python train.py --num_hidden_layers=9 --hidden_size=256 --n_experts=32 --experts_per_token=2 --d_expert=96 --d_shared_expert=128 --hidden_act="reglu" --moe_layers=[0, 2, 4, 6, 8] --router_score="softmax" --normalize_top_k=true --routed_scale=1.41 --balance_loss=0.000149 --balance_bias=true --n_groups=8 --groups_per_token=3 --init_std_router=0.0248 --lr_router=0.000929 --vocab_size=8192 --norm="layernorm" --norm_eps=1e-05 --tie_word_embeddings=false --optimizer="muon_variant" --learning_rate=0.0125 --beta1=0.95 --batch_tokens=65536 --max_seq_len=1024 --train_tokens=319700000 --max_steps=4879 --dataset="wikipedia_en"
Below are experts of layer 4 (counted from 0) of a mixture-of-experts language model. Rows are named router (the router's row for the expert), gate (a neuron's input weights, with its number), up (a neuron's input weights, with its number) and show model dimensions 0-63. Each number is 128 + 32 x the weight over its row's rms, rounded and kept within 0 to 255. Numbers have three digits each.
After each expert's rows: "comes after" lists some tokens at least twice as common just before its tokens as in all text; "gets" lists some tokens that make up at least twice as much of what it gets as of all text. This comes from a sample of Wikipedia text that the model never trained on. Tokens count by the router's weight.

# expert 8
router:158190129108125139103126112180091102167072142135202143094132069116146134150102144102101057116110182178115109087141137102112168122094112079089144188090111100095106130168057167178103160148124110
gate6:092104106155132190116119112130133158128119139132104145170153081087170117107081126163046099131103167144110122155190150126091141069151088115101091176092107172162173142150137153131151108137181119
up6:140147088156110060151094111125162158101112139108122078119127202166110154134135159110191140131174084075079159090064126145181110132116140190117161073098153142061119113118160120163170165120079147
gate7:174143162164076158108123145209057141106202116089112111146112160104189112175162141099150123115128152113109062145103127114098092123104101098176161155112156132155189102107164175142132154133174133
up7:088117119190107094129101159166128099138143183121147109165138132140112108180131228128134134029171130135147132163165141136090104157116118102153170127115123166100147055150098137089129169148167103
gate8:183199133119095115127113134133120149073139127093116136115168103145128091122064109176148110152102192115093126089149165169141102162078140173025209204133115079116117092114156149108159179134099138
up8:171201163097160092178138123082145120099134127096135105121135196121090098122056092106150111076142210098137117116108133155158131113111155134022155148117091129074168190191127115085161093137123143
gate9:171097158139125154083142119123101137120135126128124146139058121124155135146092143140104127101184103122112076089066137123139108079096102121071086121155169093145084114154154135076062126151140137
up9:109162108147138129128120101097200162103127136127121175152142088115127161114096112105119129181156131124158164154136130135100192186163142112234202120119146180122126113065084134162112126137089117
comes after: ", ", " in ", " ", "1", " (", "| "
gets: "1", "2", "7", "3", "5", "8"

# expert 15
router:126131075118111139158066114179130143066151102132093092092125108122124118102138188155214098158147093105111161122115092115110116164121103086141116146125158112116067139180114122129136133175145155
gate0:148119123152137165110134139180123066163088145109132130118147104134170132104143187161149137118084160174062174164100176128128161098084096130131115137092082110106157100152117137122136132109099135
up0:195172117126135140143088176132125139119100134149083083092144151115096074133121130089184138093116119133092156149119198158090127123147124107070123110079126112093166125133141114109110113119105187
gate1:103154137079106082109068128154150040177108183103138090115096124090109156104108107107133146200104149136082065129080172188171156091137117161147126132117162134074053141095108167170119127123130113
up1:168087097163122140176204117090089192118161073150177182194140116146128089162120150145055104080148136105208178139166130090077122148084141115099169104135065143129141144181152067104129143122141075
gate2:101101088087131209106159149128133138138111144106136087093127137146186125143117174126160145136069173135129134175174194120102083105126088151160180105094148129090114163116134131154116083060127118
up2:084078185099135059120145159147198110109122104150164169179118137129095160150178092153080135111115112080123137129134107137139124153112100148063110121116124094138142108154094132075097155187117091
gate3:130124112179167164120123156118144082069067096086165069143143151134124100117114129126167164143059117158074089146119131135128128151187114119152137154160076089102133144105134116138109151106038125
up3:107108140106132109172127120072054171163176177072120119175122163100131217141140162149078104143148194127106137095136084091117176075147111183133114048078102170137139110106127116124097121141205111
comes after: "2", "\n", "1", "\n\n", "8", " Mean"
gets: "-", "|", " as", "=", ",", " that"

# expert 18
router:129119177135152163127133100147185184176190140123097090109114136119128153120161184115109121119107166133080083091134131113133136075182136077193124110134119115108145120107154122135091147051162079
gate6:182108157091123178156155158144132133148135125075139145075125141141143092080110067155110057124064146135080161123144152125145196171100134087140092113100128175137191121136125163146094160103167112
up6:057170126155144099118128074105080122137184139192158120186108029132183084121130114134111121097179152179116059135103099165104121123137164175112166223137128119075113120103126105099136135197131118
gate7:160139146147158135193125134143109166131104097114136157130101106043116133148136153086176181142142128084133116140128173059088080114140095148120147183092149120131118074116111127093077084096160140
up7:101096152082100142078156075114180145131150118120115124153133107200168148115062117172114167112125157130134149126106131127126161176074102121118151126147102104117179144150149132083115135152090079
gate8:112162178112145120099141091105098125128158211124137114131154094105124055146142111159139064121053195149153106108082103125126177146114162169078130132085134115116138188134072106139123141150139084
up8:171170139133116206136122144097092093149100207103170144065167111116132129086090099112133147186132165151111124132139132109149177113100111131159165117128084106171152208106168142110148115178158133
gate9:145063129147128145126131152131184137136101182144164125088102176061149138131193163110118094099138089108063096127145094123109084146164100117158186150164170145116116129196127133127129138115101124
up9:135131109154151120157137137153185129135138121126133159101133178154107135109167143157156127147161112155074109146126103079125193143094067188090103143141086146158203153118126106080148109154153110
comes after: " | ", "; ", "0", "–", " ", " ("
gets: " | ", "0", "3", "1", "2", "4"

# expert 0
router:145178106101146202134154154116147139102119113089104144111141124067107137086113170137082159113151123138115180177177107174095164137096110152043131091101134075160113149087131126127113110155127135
gate6:089153131149123148132086187121136142131148144149088124124112078153104102095093098153178147123084186177209160070159134115186135080110127090079114137217074088153088162093060130097142081171127113
up6:178119096151102161102166106151128135134149136116186158144123153128138119153114140149077143100162110080103080150060094091077125119126091160174124170103175181112156157176160172183129200145072082
gate7:072136121069153071139133161149130139150099172147096120103177155150133179087163143127147140089051184089134158118130133091107187058150205142118176116125117098098101151088132070090190105076147132
up7:079153152089183085093081107135143158139136144156170150126080092123116099100122079115140125054105173207124147178123123139140087120138127188214123099119079099129143131147070143142167122136129134
gate8:077170175129156150108160126179149071100116130087113110103086133088131116071146165081123151114125112181135128141145143097134094098112150173067082106101110055152084168180111108133097100097145113
up8:117127163130159070157117070107201142121110146165072122104158136126123157136112134120147140130171111119123148116171162128083139103120126201136074093206086165117109096123100147167080163176133164
gate9:106156142129140137138096127169117124097194169136151118150087157156103091153092160132105122136047158144131090190096106143123142172120135093187155153101159112142115076157110119082112103172118170
up9:134102151137123130159104070088152129102072143130144083155159091105192135105153114146175127140207117151140149052138133111130119110143133153102123130121117065113164165102132122162170199144099111
comes after: ".", "\n\n", "==", "===", " ==", " ==="
gets: "\n\n", "==", "\n", "===", " ==", " ==="

# expert 28
router:160110095123154133186082218108137139156114118108150153057161089177164108102106092112083142156118094121123122130106183132119168131142135144130100157131141165153140125096106099117178156124132063
gate1:131120136125149090142073141122136120161142084114116091107136123079171139138162065101145134077073121126145194154115073095135163106125101085087194157151168154131141167132121140146085134106211068
up1:095107186092103066176091156161143144158144118119147132113126094115142147074082112128130076127074114138205118135128124132093108152087132139037181155178143143145105154094091122152114147135130131
gate2:113187122094103118130122167133156107150155109105138114092209126183074145151138101142148141123112147097137133117123135167115119086138141133163104079185174153118132110134189057018125153078168125
up2:130088137097115112105145105170135059141122106112153105107122094159085093130122189077142169099174147114170172163130108165136055113134172159126147105129149082173144164120170147086117121101103106
gate3:151100143077145142118069128186100135140124144095121074126130156112117113119152135115118144120090129134068084178126101063148065136153171075153072147135156157163143141120114072172096077093164133
up3:086145122192076124097136103143113122134149161147082080101176155140193176137086098131078039139202117080110122126080111172102120151120124148146185121139133103114151143169111171117185151096097115
gate4:075064045098117153078108140078155092157090142151134064166125102144138166069142135161123162071092149136159134155129157122123132127115094121095102114121120122118134140146110171121167178161141088
up4:160127146074124110165150144096163179145176128085110105085123170082120143162134148085146093217193111135106131121129143144133121111145163125128119167142124130104131139147146120154083149108106172
comes after: ")", "\n", "-", " |", ";", " c"
gets: "\n", "-", " ex", " un", " c", "oc"

# expert 2
router:157099144076166154176138168146106122108109165127141144137141155092087150148174115141132209062116125179120037151112187183100148155125117136150100124149163102115115086127133108146149124152096084
gate6:105135189150107165146093113079108123104112095096185157114169189079128140178177114101147144132076147154145145140129108197113162142170146141144166101098164149106093120086140092086141138059183100
up6:134117098122135109107130150151072129128143150082165115131140069135100076083081160125157115137191099038182195135145112091162107190108078170099108134116103109130072136155160220174163140203118156
gate7:152129102159160095063117146140096119136171046142127062106086158114138138123171200135102099080107083136155068104143104091159147116127095161140118129127135125130108106092160047160089083134184108
up7:120146179170043134133151136046147153125132146119158083099169057159107067160105161099128134179141204116153114111141168120077155130117084135073122049141114158183133135118130114142098118136138163
gate8:130111127086127173162149122095130134109127098107133119121071139064153111123111072152098126120093137109138128174156193145176119127115118100133158173139189171115131138140162055088136165156150131
up8:125137136153163147102154139141063099152117143173086144181141077124148149138132123132135124146145122116126143136115074167077086142165113187069148106186122139155102086119108123106124086156146164
gate9:097105170126162093138159123113177100133093171125177092115103160112114202098104124174175171167074124095160104095123181115154098109115164137132123116140113203091054171131128069096154111091142110
up9:092183103061037117165095098150207175122081155086116183205083171150117136128135158163087125093187087121131195119174153092096116148109148155121155186149100156154118092089118112148203118085154094
comes after: " |", " |  |", ") |", " |  |  |", "% |", ")"
gets: "\n", "|", " |", " |  |", " He", " he"

# expert 23
router:133115132125141129100158095114110110083131117180122081121079146093157163115185159170145181072152158152171118129136103112150152066127112151093187188151159140145161105083108146080119150118157165
gate1:139137123059131096126102127083138120092118137149133099110112105125071110082098161128099197092152081173171122175157172124096109121159097110096126152121191117151142111129141181130069118169179047
up1:110147126175129174149176087039168162114143174062113124145129065131035114161148075113147217091167136137171121147173079093073086155069118134130120141117240145121105124128110160111154077135113132
gate2:124164126148148123069117035117152120121144122146119209070106167114134095075203154171147134142060167156189156103087120136190127099117117086177123157117144142125099088090089156075071118134159076
up2:158137111096123145162120164141079094136150119160134146180134174124098126140133143081139150133207102155062150150109114154124168150110169135153077089130155175114141118115095132091145158157079146
gate3:077077101136099107159133113103052112154143131110116136163143088064114086049096101100065194083132146113109135093132134083111195089133141135140200139104101138168174111155067183114085143103130121
up3:130146212145155153097130104144151151123112125119127113081077165207136183171169170174237089171131130149113125139125133098128053202124137095130073102175158121122121117125177123171177103126128134
gate4:106130116118128125192093076117116095168119054084134166118129102076119158149111121143149167181068142106122165187132168126151097108150070166127153127100074083118121108094183169111109112112106115
up4:149132180072185129082139149088114112159189201114142180113187180153145061156199098068141123145153162128161115128132109155166144145122068127128129131155074148091106131113130053134138107102034112
comes after: "\n\n", "\n", ".", " =", ")", " | \""
gets: "\n\n", " (", " \"", "/", "M", " | \""

# expert 21
router:132117181132131131108187177110086160130142129105117115120111149162119170137148150146136124166108112148102142120027102107167189071138118101224119162093120123088181153128175181128138171134097181
gate7:125063158131108172130130143112153116116142104122123145138123140089169094125110095118171191067114177084134099162113138141144131110110155074192145076106109144134135178145055101133109127064146136
up7:154150143173154125145136098112088133152171155159133085195161175138034110180166150104128130134154083130121161114131109144068117121158140167019145073129204154154108099097137130159139133170125098
gate8:181133174069116135117135175132079145140152102129141150131134100117151156074058060134123125193087087132193099120151144128170136143086149111118084148150188087179147151113126114127103153180153129
up8:138167118098096129122114127110028136144164151150166157180134131107138118137072106080100104197129109132144040139076148144109106162108128086134139186129128127121184117101124105113093133178100163
gate9:146153138180081133120185138165110114117105136188092108115128104154112149049156135146135059155070148128161063106128167105097149117103103133080144188064107132119162180122113120211198146174157135
up9:160085145178151156110076102147121116127098163092120105159155141139126154140173133094137127143113130085079093147126104151131143118067128164155072101088162145086104165148095151058104069084138180
gate10:108148159152097136137113108144183155159149145115094151110133073175169130126159128151091129096162146105113188162137092140152125174107086134135172183141088152143159158198150146143156125104134134
up10:132107169169124127105130119160140138121123095141132089120156127117080103121165171100143119129160112170200131087143168100071140102134113123087114122148127113120085164104113136064108114116177092
comes after: "\n", "| ", "0", "|", "–", " | "
gets: " | ", "| ", ") | ", "–", " T", " | T"

# expert 20
router:109122197131162060121131132192118112094140132134166129099107164154152189093142147159199148158090113117099170084097093091137056079137106111141138110109108118148114107128165113166130157148139134
gate6:126101118097080141080152145133083085167142156108138139152159092143097186131163117111142115121080118109112124120122118097083132157134121188120143107124133124104168135173130122123160160162143117
up6:192115106156144122122175133117071079178147132169121155101142095081095158149197114124143147101116166120157158101138117143148122114117106160166110117130128135086152110177147112187149134120177099
gate7:168124148160152041152122096192110088103104159136118151146118160098134114142088161152128085141114154112090145197177137086101085122139089069102129115132137124144113126218108093120119107090113124
up7:182153110120125045108113117157119087119138126130181119156120118098104138108097121128070083113151139126130126131142101156091094153074156120102144148200161065113094146107122148130152144172110137
gate8:180096123114135080122140104144174163142088117110110106157103126123108158107151117111183136131121127174098117074142160110163089130160148144111153133165093172126115110114151114153093088167125104
up8:057134110091187205164133120093091163111197096140032106138125123152142144149103179163119168077111156092112124157155104163093135157120105097120142097128211068119130138080121250130185152052096122
gate9:192131187074116142074132087141126102096127167166137131096103197137145192097105112172102128118077109108064151091129124110146124163138175151115119137103160113164185150160109086093143141147191079
up9:117139192123106111092126157120146115192126143117113080146156139134096080178113123160147144160144189146149134125113106127147103163040124122101128099164191132129150142149123074158088113145136093
comes after: "\n", ", ", " in ", "- ", "| ", " "
gets: "2", "–", ", ", "1", " ", " in "